{"experts_per_token": 2, "router_score": "sigmoid", "init_std_router": 0.0195, "learning_rate": 0.00506, "beta1": 0.95, "max_seq_len": 512, "train_tokens": 259500000}
Below are experts of layer 4 (counted from 0) of a mixture-of-experts language model. Rows are named up (a neuron's input weights, with its number), down (a neuron's output weights, with its number) and show model dimensions 0-127. Each number is 200 + 30 x the weight over its row's rms, rounded and kept within 0 to 999.
Before each expert's rows: "comes before" lists some tokens at least twice as common just after its tokens as in all text. This comes from a sample of Wikipedia text that the model never trained on. Tokens count by the router's weight.

# expert 2
comes before: " the", " 199", " 198", " 18", " a", " 19"
up7,234,183,197,265,220,167,239,199,273,211,281,196,201,227,202,199,200,243,165,155,205,222,147,161,167,161,156,180,155,253,171,252,161,181,221,221,216,168,203,183,214,194,137,209,226,155,208,189,215,218,169,178,195,203,188,169,196,231,247,194,195,193,191,229,212,224,255,186,173,201,249,160,203,213,250,189,207,195,206,154,156,214,209,218,245,229,176,213,262,156,223,201,181,213,241,226,215,205,218,173,224,275,166,221,178,195,189,199,146,238,231,213,187,201,192,231,189,204,228,217,176,181,205,180,195,162,157,223
down7,205,225,199,170,163,217,231,206,208,253,150,212,150,220,210,231,223,164,206,204,181,246,221,205,219,187,152,165,203,220,248,251,202,215,248,194,193,202,167,248,128,151,183,211,223,243,229,193,206,208,228,213,250,233,229,187,222,240,188,156,176,271,239,211,145,157,256,237,175,178,226,163,200,175,180,182,200,218,186,185,213,186,214,203,201,200,168,182,209,194,219,199,201,141,212,189,218,222,165,191,215,181,263,223,207,163,175,219,157,139,228,200,198,190,152,144,175,245,196,223,225,206,210,166,150,156,226,174

# expert 11
comes before: " a", " of", " the", "t", " well", "y"
up4,219,182,216,219,165,213,217,201,218,217,182,266,165,189,204,174,240,169,213,152,231,246,277,176,211,200,158,201,225,156,149,183,220,235,250,202,170,225,199,206,184,160,219,182,200,198,179,194,200,201,189,258,166,199,187,191,187,211,148,220,234,198,210,188,222,174,231,213,199,261,231,164,208,228,203,202,195,231,269,200,123,239,275,211,226,263,210,202,163,200,171,198,178,185,187,219,174,202,208,213,163,117,198,167,180,196,163,197,222,211,171,219,213,188,170,197,229,201,219,181,161,158,239,263,244,229,199,213
down4,163,177,186,191,234,210,251,216,133,179,161,174,164,177,188,211,230,174,214,214,158,207,183,234,189,247,191,205,227,161,193,195,209,140,154,220,203,218,186,204,138,194,234,179,212,189,166,181,178,164,217,235,262,117,139,236,155,161,209,157,186,204,141,204,192,211,222,169,256,199,185,216,193,238,182,222,190,185,238,146,204,214,220,155,233,189,171,204,227,221,197,180,216,202,197,190,203,182,184,198,194,181,312,196,230,232,195,208,190,193,150,190,194,208,203,185,193,217,170,183,235,190,180,238,164,264,194,212

# expert 18
comes before: " to", " by", " in", " the", " a", " on"
up3,256,163,187,194,207,219,180,252,191,177,176,242,196,212,219,197,189,201,137,157,195,240,200,195,202,209,154,202,234,196,151,166,149,191,148,184,179,226,169,252,214,186,224,221,258,175,250,207,211,227,157,174,220,178,238,249,191,216,193,197,216,140,194,172,195,202,200,180,216,197,178,261,254,209,210,156,189,199,204,234,170,197,176,245,197,277,216,170,228,168,148,207,257,236,138,203,196,151,204,193,198,236,204,175,199,141,170,208,258,169,214,209,178,158,174,191,221,186,198,166,172,213,206,162,170,210,209,225
down3,156,216,225,171,178,201,216,205,196,184,196,155,188,192,175,231,186,199,217,173,217,192,216,242,209,191,263,258,179,203,196,226,195,208,218,149,205,214,205,159,188,189,213,248,152,214,160,158,244,181,223,209,182,160,183,160,229,184,200,193,157,181,199,203,171,209,160,206,117,160,226,189,177,180,258,212,220,189,216,187,251,200,169,127,187,125,171,182,199,243,213,193,206,150,139,198,234,235,219,213,205,174,241,203,148,207,173,174,133,210,207,227,213,203,200,182,224,212,216,116,163,186,183,171,187,196,256,202

# expert 17
comes before: "\n", " ", "See", "==", "P", " P"
up7,164,166,188,212,263,140,222,122,223,188,189,184,199,221,224,204,172,157,193,156,174,186,206,220,193,259,181,182,260,184,163,241,149,209,270,216,188,203,227,170,236,182,246,216,176,223,254,192,201,175,137,185,173,186,163,146,233,201,174,167,182,176,219,235,185,233,125,213,200,149,202,198,273,235,201,201,222,225,204,194,180,171,249,175,206,182,200,177,191,158,251,199,223,205,172,196,190,199,245,210,201,201,203,198,162,203,193,212,189,162,243,191,215,165,208,217,228,185,178,270,179,182,188,173,211,209,219,204
down7,208,228,203,179,182,186,201,115,237,214,218,208,251,151,168,161,230,190,187,218,211,164,233,143,192,194,214,260,188,187,161,181,198,158,215,195,245,196,179,222,195,194,185,205,216,194,257,213,202,222,147,198,151,225,247,204,193,186,182,188,187,200,235,149,231,243,178,241,197,199,206,206,217,157,206,213,179,163,226,146,219,199,164,213,242,217,222,249,195,152,264,173,191,216,224,200,177,227,241,221,142,158,191,196,212,237,245,195,166,192,187,217,227,231,227,189,185,222,189,219,277,180,168,201,202,288,212,219

# expert 63
comes before: "ed", "ing", "er", "ic", "s", "ers"
up12,187,136,273,189,239,234,203,182,171,263,231,173,255,190,232,180,229,176,244,248,185,188,229,148,170,207,177,245,217,211,184,233,226,209,166,203,195,177,189,155,194,198,196,170,231,149,202,165,178,221,184,276,212,262,155,227,158,174,187,204,240,168,196,205,273,186,215,230,244,216,232,177,259,197,231,189,213,207,143,226,201,185,198,187,215,193,211,198,207,183,209,197,180,160,159,212,212,187,187,210,207,187,183,215,218,172,240,263,233,242,204,229,176,228,143,247,209,210,207,194,197,213,192,219,195,229,156,232
down12,195,170,207,238,194,230,185,209,183,237,161,192,212,201,197,161,239,186,244,182,134,224,226,212,169,218,233,254,179,204,207,179,250,193,214,219,202,195,213,174,255,216,166,231,200,165,145,221,130,210,210,232,150,219,264,183,213,171,191,166,184,219,206,193,197,194,158,241,193,203,205,223,217,133,199,221,242,209,201,189,206,175,237,155,205,204,198,166,196,199,170,251,162,232,151,262,217,213,199,162,242,186,167,191,234,183,201,171,152,224,197,214,229,191,208,150,176,281,187,186,206,224,173,182,216,216,131,256

# expert 30
comes before: "ed", "ing", "ion", "ive", "ions", "y"
up7,237,179,185,222,175,176,216,210,240,224,223,224,142,228,179,217,200,154,197,247,167,243,206,197,183,192,234,232,168,206,223,200,176,199,175,232,179,223,215,181,142,153,221,158,213,154,204,197,187,186,248,202,165,191,188,190,195,162,219,241,201,191,230,244,194,157,216,194,159,202,216,192,264,179,176,164,207,167,176,186,115,239,196,175,205,154,152,236,176,209,182,223,204,143,226,222,176,173,265,216,227,196,183,183,285,179,195,216,165,189,191,257,173,197,209,200,199,199,177,167,172,201,242,229,230,197,261,255
down7,181,251,230,199,193,214,170,142,192,226,213,169,251,183,230,175,206,220,177,236,245,212,190,229,219,186,205,183,133,205,237,194,249,163,186,203,172,244,202,197,190,198,164,159,229,157,154,178,217,200,246,194,183,177,231,193,195,256,207,215,203,151,211,137,217,225,222,169,179,240,231,165,201,172,181,201,220,187,234,233,181,213,227,224,171,171,162,217,178,175,199,182,236,253,214,242,224,285,128,199,178,212,145,189,204,179,212,233,189,140,246,173,178,260,179,200,196,202,195,157,225,175,198,169,224,236,209,193

# expert 52
comes before: " |", ".", "–", "%", "6", "7"
up4,208,191,232,190,219,144,183,198,211,229,217,171,195,174,207,151,178,239,151,177,196,191,161,189,162,169,204,232,206,228,247,237,218,248,161,187,222,256,170,167,202,240,183,169,188,168,222,191,136,230,228,247,154,237,193,202,176,263,163,191,226,188,231,249,211,201,175,132,179,228,210,231,224,232,223,172,172,212,149,227,174,214,193,226,199,201,229,187,224,219,217,210,209,113,213,184,195,165,205,206,181,214,181,161,182,220,197,241,191,211,247,220,131,170,190,167,188,225,168,263,151,201,176,194,248,202,182,191
down4,210,201,232,252,226,192,184,185,204,140,239,265,181,156,180,216,215,181,239,196,214,158,192,200,223,229,228,200,174,223,214,137,150,168,232,199,237,239,207,181,170,219,193,191,202,193,171,227,198,161,212,206,205,181,209,233,200,180,278,165,262,179,189,185,252,274,203,209,264,186,138,206,172,230,228,179,215,226,234,249,198,225,168,235,171,177,196,169,235,180,190,207,152,182,172,245,138,240,163,228,180,189,218,184,209,218,217,207,230,237,137,169,205,175,183,206,203,241,193,196,173,211,232,184,203,215,239,218

# expert 14
comes before: " ", "\n", " 0", " 1", " 3", " 4"
up7,183,273,203,232,169,204,189,223,168,259,197,184,195,197,257,240,183,205,190,162,213,152,159,185,184,226,244,214,192,154,237,157,210,237,224,183,232,182,263,172,203,155,154,203,183,205,211,205,167,194,170,247,209,138,206,185,214,264,165,196,191,191,183,215,217,191,197,217,171,214,215,161,235,205,197,205,177,168,184,218,152,258,247,177,172,259,186,197,212,236,221,157,202,201,130,191,223,186,178,205,177,147,215,215,225,156,186,194,153,231,167,224,159,224,151,204,225,234,182,209,195,252,223,217,197,207,246,166
down7,261,177,206,215,172,206,192,153,235,154,226,160,199,178,175,126,235,152,212,212,202,172,198,194,176,174,197,227,205,198,188,197,211,173,183,177,198,267,213,186,146,212,198,211,207,254,271,192,181,212,190,240,209,236,223,157,151,168,185,204,219,189,172,175,234,202,252,202,162,207,179,197,149,187,247,242,219,137,189,137,151,204,224,177,222,172,207,239,271,191,216,166,231,177,216,221,207,211,153,181,166,228,204,181,154,197,222,207,220,146,182,200,217,189,195,182,244,221,187,152,205,173,171,228,199,193,260,211

# expert 4
comes before: ",", " |", "–", ")", ".", "\n"
up4,155,215,236,146,253,166,193,220,195,224,170,230,222,208,223,185,198,201,250,235,230,224,242,198,178,263,218,183,137,186,167,172,210,210,163,254,220,243,190,219,158,205,194,181,194,191,143,150,221,191,252,212,185,178,234,243,235,216,189,190,237,213,192,226,256,235,244,181,190,206,212,232,192,237,195,122,215,201,168,194,168,196,202,203,165,135,242,210,217,191,140,226,245,190,173,199,242,193,225,176,229,171,186,188,200,166,234,221,274,186,222,177,208,183,176,223,225,185,248,155,187,179,218,210,211,164,212,193
down4,229,185,239,234,178,205,215,226,190,177,175,171,186,192,206,182,247,175,200,170,235,207,221,219,190,168,193,168,178,137,195,184,209,166,183,247,185,272,192,191,198,193,264,270,207,237,234,179,207,208,198,234,171,181,203,141,214,157,257,229,239,159,176,212,203,170,228,185,239,232,212,166,220,201,183,203,216,119,224,220,180,212,214,222,180,208,199,186,232,190,194,254,197,194,213,262,259,153,209,243,117,217,215,200,176,248,213,173,202,168,143,200,166,203,154,210,196,222,238,225,181,227,157,201,191,175,194,189

# expert 23
comes before: "s", " of", ".", ",", "ing", " in"
up5,174,192,142,237,191,195,173,189,194,187,261,199,171,169,187,194,188,176,242,227,188,230,218,229,170,213,215,190,251,238,227,187,204,177,129,226,229,212,220,196,200,204,201,203,211,206,248,166,203,180,150,210,213,175,244,254,182,192,161,216,211,144,214,280,141,222,252,164,199,255,166,217,193,198,178,180,220,183,202,180,202,181,182,209,194,204,223,128,190,218,235,215,220,231,239,205,206,171,241,216,195,207,208,195,204,219,190,193,242,248,219,224,109,194,153,221,210,210,218,255,183,197,169,185,273,183,152,171
down5,201,212,161,195,246,155,165,217,200,219,198,169,206,175,245,243,193,211,201,240,213,173,224,244,196,178,223,237,174,178,233,225,195,185,209,219,220,212,220,180,189,195,209,171,220,181,241,183,122,207,192,208,230,214,229,178,236,172,236,242,159,192,234,214,160,181,205,143,188,232,165,207,216,202,119,242,177,164,238,176,202,199,141,232,232,179,182,133,185,178,160,197,205,192,229,214,216,212,224,171,180,255,164,212,204,271,200,256,252,186,164,232,230,192,215,150,203,209,167,179,204,234,128,178,229,195,202,169

# expert 91
comes before: " of", ",", ".", " in", " and", "s"
up2,228,197,185,161,233,221,123,182,205,248,213,216,237,180,233,201,223,161,227,216,192,190,196,202,203,204,208,196,235,220,171,188,162,209,175,155,209,197,261,184,193,163,185,144,216,175,225,205,190,192,187,199,267,179,243,252,177,182,182,176,179,211,192,266,172,243,173,223,179,226,202,133,184,191,184,170,172,128,221,205,181,215,162,214,204,194,233,185,273,219,226,237,254,167,229,260,223,222,244,184,203,162,179,202,206,232,217,230,182,226,239,206,211,216,217,231,260,183,210,175,194,138,210,234,230,168,201,245
down2,208,174,226,212,125,224,265,200,185,144,201,207,196,258,172,169,177,187,245,224,215,194,187,147,211,190,223,136,175,207,215,243,218,215,189,198,215,185,219,173,223,174,219,130,172,219,137,145,275,171,256,178,224,203,181,176,207,156,163,205,207,237,163,155,227,193,198,201,234,171,189,218,206,158,188,189,208,222,188,228,204,212,187,229,159,225,164,231,193,227,221,205,242,212,202,224,186,206,187,214,224,177,234,205,146,180,228,225,203,164,161,191,264,166,180,214,178,163,198,182,182,232,219,176,198,157,254,159

# expert 47
comes before: "s", "m", "p", "ents", "ed", "ber"
up9,219,227,153,190,148,179,205,209,187,237,183,219,222,195,213,212,245,210,201,128,230,169,181,200,194,222,208,166,210,197,163,209,155,182,173,214,219,182,259,221,206,180,230,168,137,260,214,217,216,232,171,184,199,243,179,282,236,218,166,222,258,180,199,213,159,176,174,196,195,197,166,242,215,137,234,210,192,175,224,183,187,215,199,224,188,193,179,129,186,175,173,207,203,174,209,204,181,204,182,229,179,290,196,139,244,230,205,230,191,234,190,221,163,164,211,128,172,199,204,209,174,236,190,166,158,191,215,193
down9,211,186,187,193,238,237,195,214,178,218,164,182,204,179,161,183,177,206,231,222,215,184,149,212,248,248,198,213,169,210,189,130,234,194,179,182,218,207,196,198,161,190,216,161,242,198,226,206,207,243,214,202,230,196,195,181,244,171,197,183,209,191,188,206,190,198,205,143,142,151,219,205,224,229,164,199,157,214,234,209,214,180,150,208,240,288,221,216,145,215,163,215,232,211,182,213,203,170,168,210,165,196,152,175,248,184,238,120,185,110,199,155,205,146,188,212,182,203,179,278,217,174,188,200,173,181,197,165

# expert 51
comes before: "\n", " |", " 0", " ", " 1", " 2"
up3,192,233,204,171,204,159,180,193,206,200,182,223,162,249,199,205,238,152,200,196,205,209,219,184,226,171,190,124,229,175,256,154,232,198,200,231,206,199,236,194,208,187,196,166,166,196,209,233,166,185,176,189,159,179,236,196,184,189,229,237,233,185,238,201,234,183,237,186,127,174,242,218,247,188,186,137,213,258,193,215,179,184,205,180,228,279,216,194,254,208,170,136,246,249,199,222,193,231,168,218,189,220,152,132,165,147,220,178,181,208,224,204,222,219,188,211,182,199,179,204,206,148,227,271,203,177,212,198
down3,230,216,212,183,173,229,195,215,161,190,188,227,213,222,150,216,177,189,158,205,193,178,184,175,123,184,165,203,220,169,176,173,251,185,210,208,212,204,208,210,126,195,145,186,198,212,242,175,211,167,208,183,190,194,266,204,167,196,216,136,225,171,221,215,223,205,207,216,235,230,217,178,210,169,258,171,181,137,167,238,186,151,217,189,161,252,202,186,234,207,246,170,183,178,187,248,209,276,242,224,172,207,214,225,163,222,229,245,148,153,200,200,227,212,226,229,194,232,190,201,233,191,129,212,252,230,203,191

# expert 8
comes before: " |", ",", " (", " and", "a", "en"
up10,157,159,240,149,218,188,186,229,219,229,207,196,166,211,192,141,288,196,215,174,221,217,202,218,214,165,182,220,166,253,208,213,237,234,141,215,255,163,190,154,157,143,193,201,213,210,174,247,236,208,184,202,198,192,213,227,208,179,189,166,225,159,200,202,202,209,184,185,211,230,158,204,231,191,182,211,161,252,222,243,203,150,193,155,180,244,235,221,157,211,195,238,203,210,186,227,183,209,170,247,177,181,149,170,177,198,184,211,232,197,174,170,206,207,198,236,208,195,240,199,236,101,138,224,233,192,199,197
down10,214,222,190,164,173,227,187,146,175,201,212,235,152,243,162,189,243,278,196,210,171,224,223,191,203,210,189,185,192,227,252,230,179,206,160,211,201,168,177,188,250,201,168,195,217,177,122,233,224,132,196,188,186,210,214,203,186,148,162,143,151,189,208,227,192,209,219,203,212,181,242,202,222,167,193,227,162,257,240,180,189,219,249,203,199,171,269,193,219,239,153,204,177,187,172,223,203,163,228,271,195,204,167,212,212,232,230,168,180,212,183,152,210,218,151,250,161,247,199,212,223,211,202,179,247,198,195,207

# expert 29
comes before: " |", ";", ".", ")", ",", "°"
up22,147,205,181,229,190,179,218,201,196,160,219,226,197,206,187,212,190,193,208,187,167,221,219,198,213,213,190,217,202,211,198,200,202,223,189,182,254,252,207,191,144,151,170,205,233,255,260,204,198,206,176,188,186,288,165,191,210,239,191,177,187,190,245,233,191,199,167,209,221,217,169,162,202,204,130,177,184,208,127,207,268,191,197,223,199,207,162,239,237,197,173,139,179,190,220,215,184,172,188,214,178,165,229,208,182,224,188,174,182,252,209,162,275,193,175,258,257,215,157,249,171,230,161,244,178,240,215,244
down22,187,194,185,209,209,218,249,173,184,170,200,207,170,136,189,193,160,256,202,217,207,201,214,207,219,188,238,173,190,227,175,160,172,193,224,169,181,227,212,195,139,216,215,218,151,194,191,204,224,197,211,208,241,168,259,160,218,180,177,218,199,198,170,212,178,194,224,182,236,185,191,182,239,197,184,250,170,177,196,205,181,204,226,164,124,110,170,186,130,167,124,232,172,224,222,222,236,195,178,162,279,189,217,179,251,159,260,157,238,183,175,190,196,227,151,172,173,209,220,215,204,172,200,225,201,186,174,219

# expert 19
comes before: " the", " a", " his", " T", " S", " M"
up9,163,184,234,241,192,220,234,156,198,171,194,260,267,232,192,215,189,182,229,171,183,226,223,221,214,179,186,198,204,170,184,183,218,176,241,187,208,214,176,170,225,186,212,149,188,229,225,232,220,224,186,166,205,196,192,246,218,201,200,197,163,194,165,192,147,195,254,209,179,203,173,119,203,95,199,203,192,192,257,211,232,188,176,193,247,179,212,166,193,181,167,176,157,204,235,221,216,244,177,212,204,186,253,197,204,199,187,191,219,186,165,190,206,186,242,223,174,250,140,218,147,200,257,177,239,208,144,139
down9,184,205,208,207,194,149,153,145,158,166,215,212,203,158,233,199,145,188,145,224,250,251,182,188,245,204,239,217,209,233,140,248,171,226,242,168,168,144,195,181,222,215,191,229,191,139,162,114,166,214,176,233,183,224,214,165,168,203,236,213,222,187,185,167,198,191,209,218,188,171,227,224,179,212,169,168,213,177,163,200,159,188,212,172,204,249,237,231,255,218,235,229,216,237,181,184,197,222,167,220,215,220,211,248,222,182,140,185,220,164,226,215,157,238,207,192,254,232,216,192,200,181,199,220,196,219,227,187

# expert 56
comes before: " of", ":", ",", ".", " and", " in"
up8,196,167,209,214,235,188,242,193,161,193,192,236,208,183,189,212,128,182,186,219,194,153,221,147,221,220,240,185,208,167,217,206,170,215,181,252,184,203,208,220,224,228,211,191,204,183,205,232,218,181,193,203,193,229,183,219,181,167,173,213,142,186,152,255,199,186,197,194,184,239,145,219,213,225,182,231,224,254,173,221,186,203,235,149,211,206,179,196,172,202,267,266,168,224,209,216,191,223,160,192,55,236,152,219,201,147,231,222,210,221,177,185,171,206,210,198,209,148,199,179,238,197,195,210,175,231,185,234
down8,184,193,176,218,174,171,180,211,200,242,201,239,185,219,188,190,176,177,130,221,224,211,214,217,198,205,221,196,111,178,177,195,134,216,233,173,204,213,153,237,233,176,167,183,169,230,244,175,256,176,169,166,187,238,206,212,139,201,191,246,146,202,180,174,178,193,191,215,185,158,175,195,229,209,190,244,240,260,199,236,175,139,159,206,192,185,185,259,208,216,198,224,205,159,197,204,233,192,206,293,175,168,174,211,236,222,240,175,200,196,261,197,195,181,191,225,260,227,232,187,236,225,217,226,194,203,222,217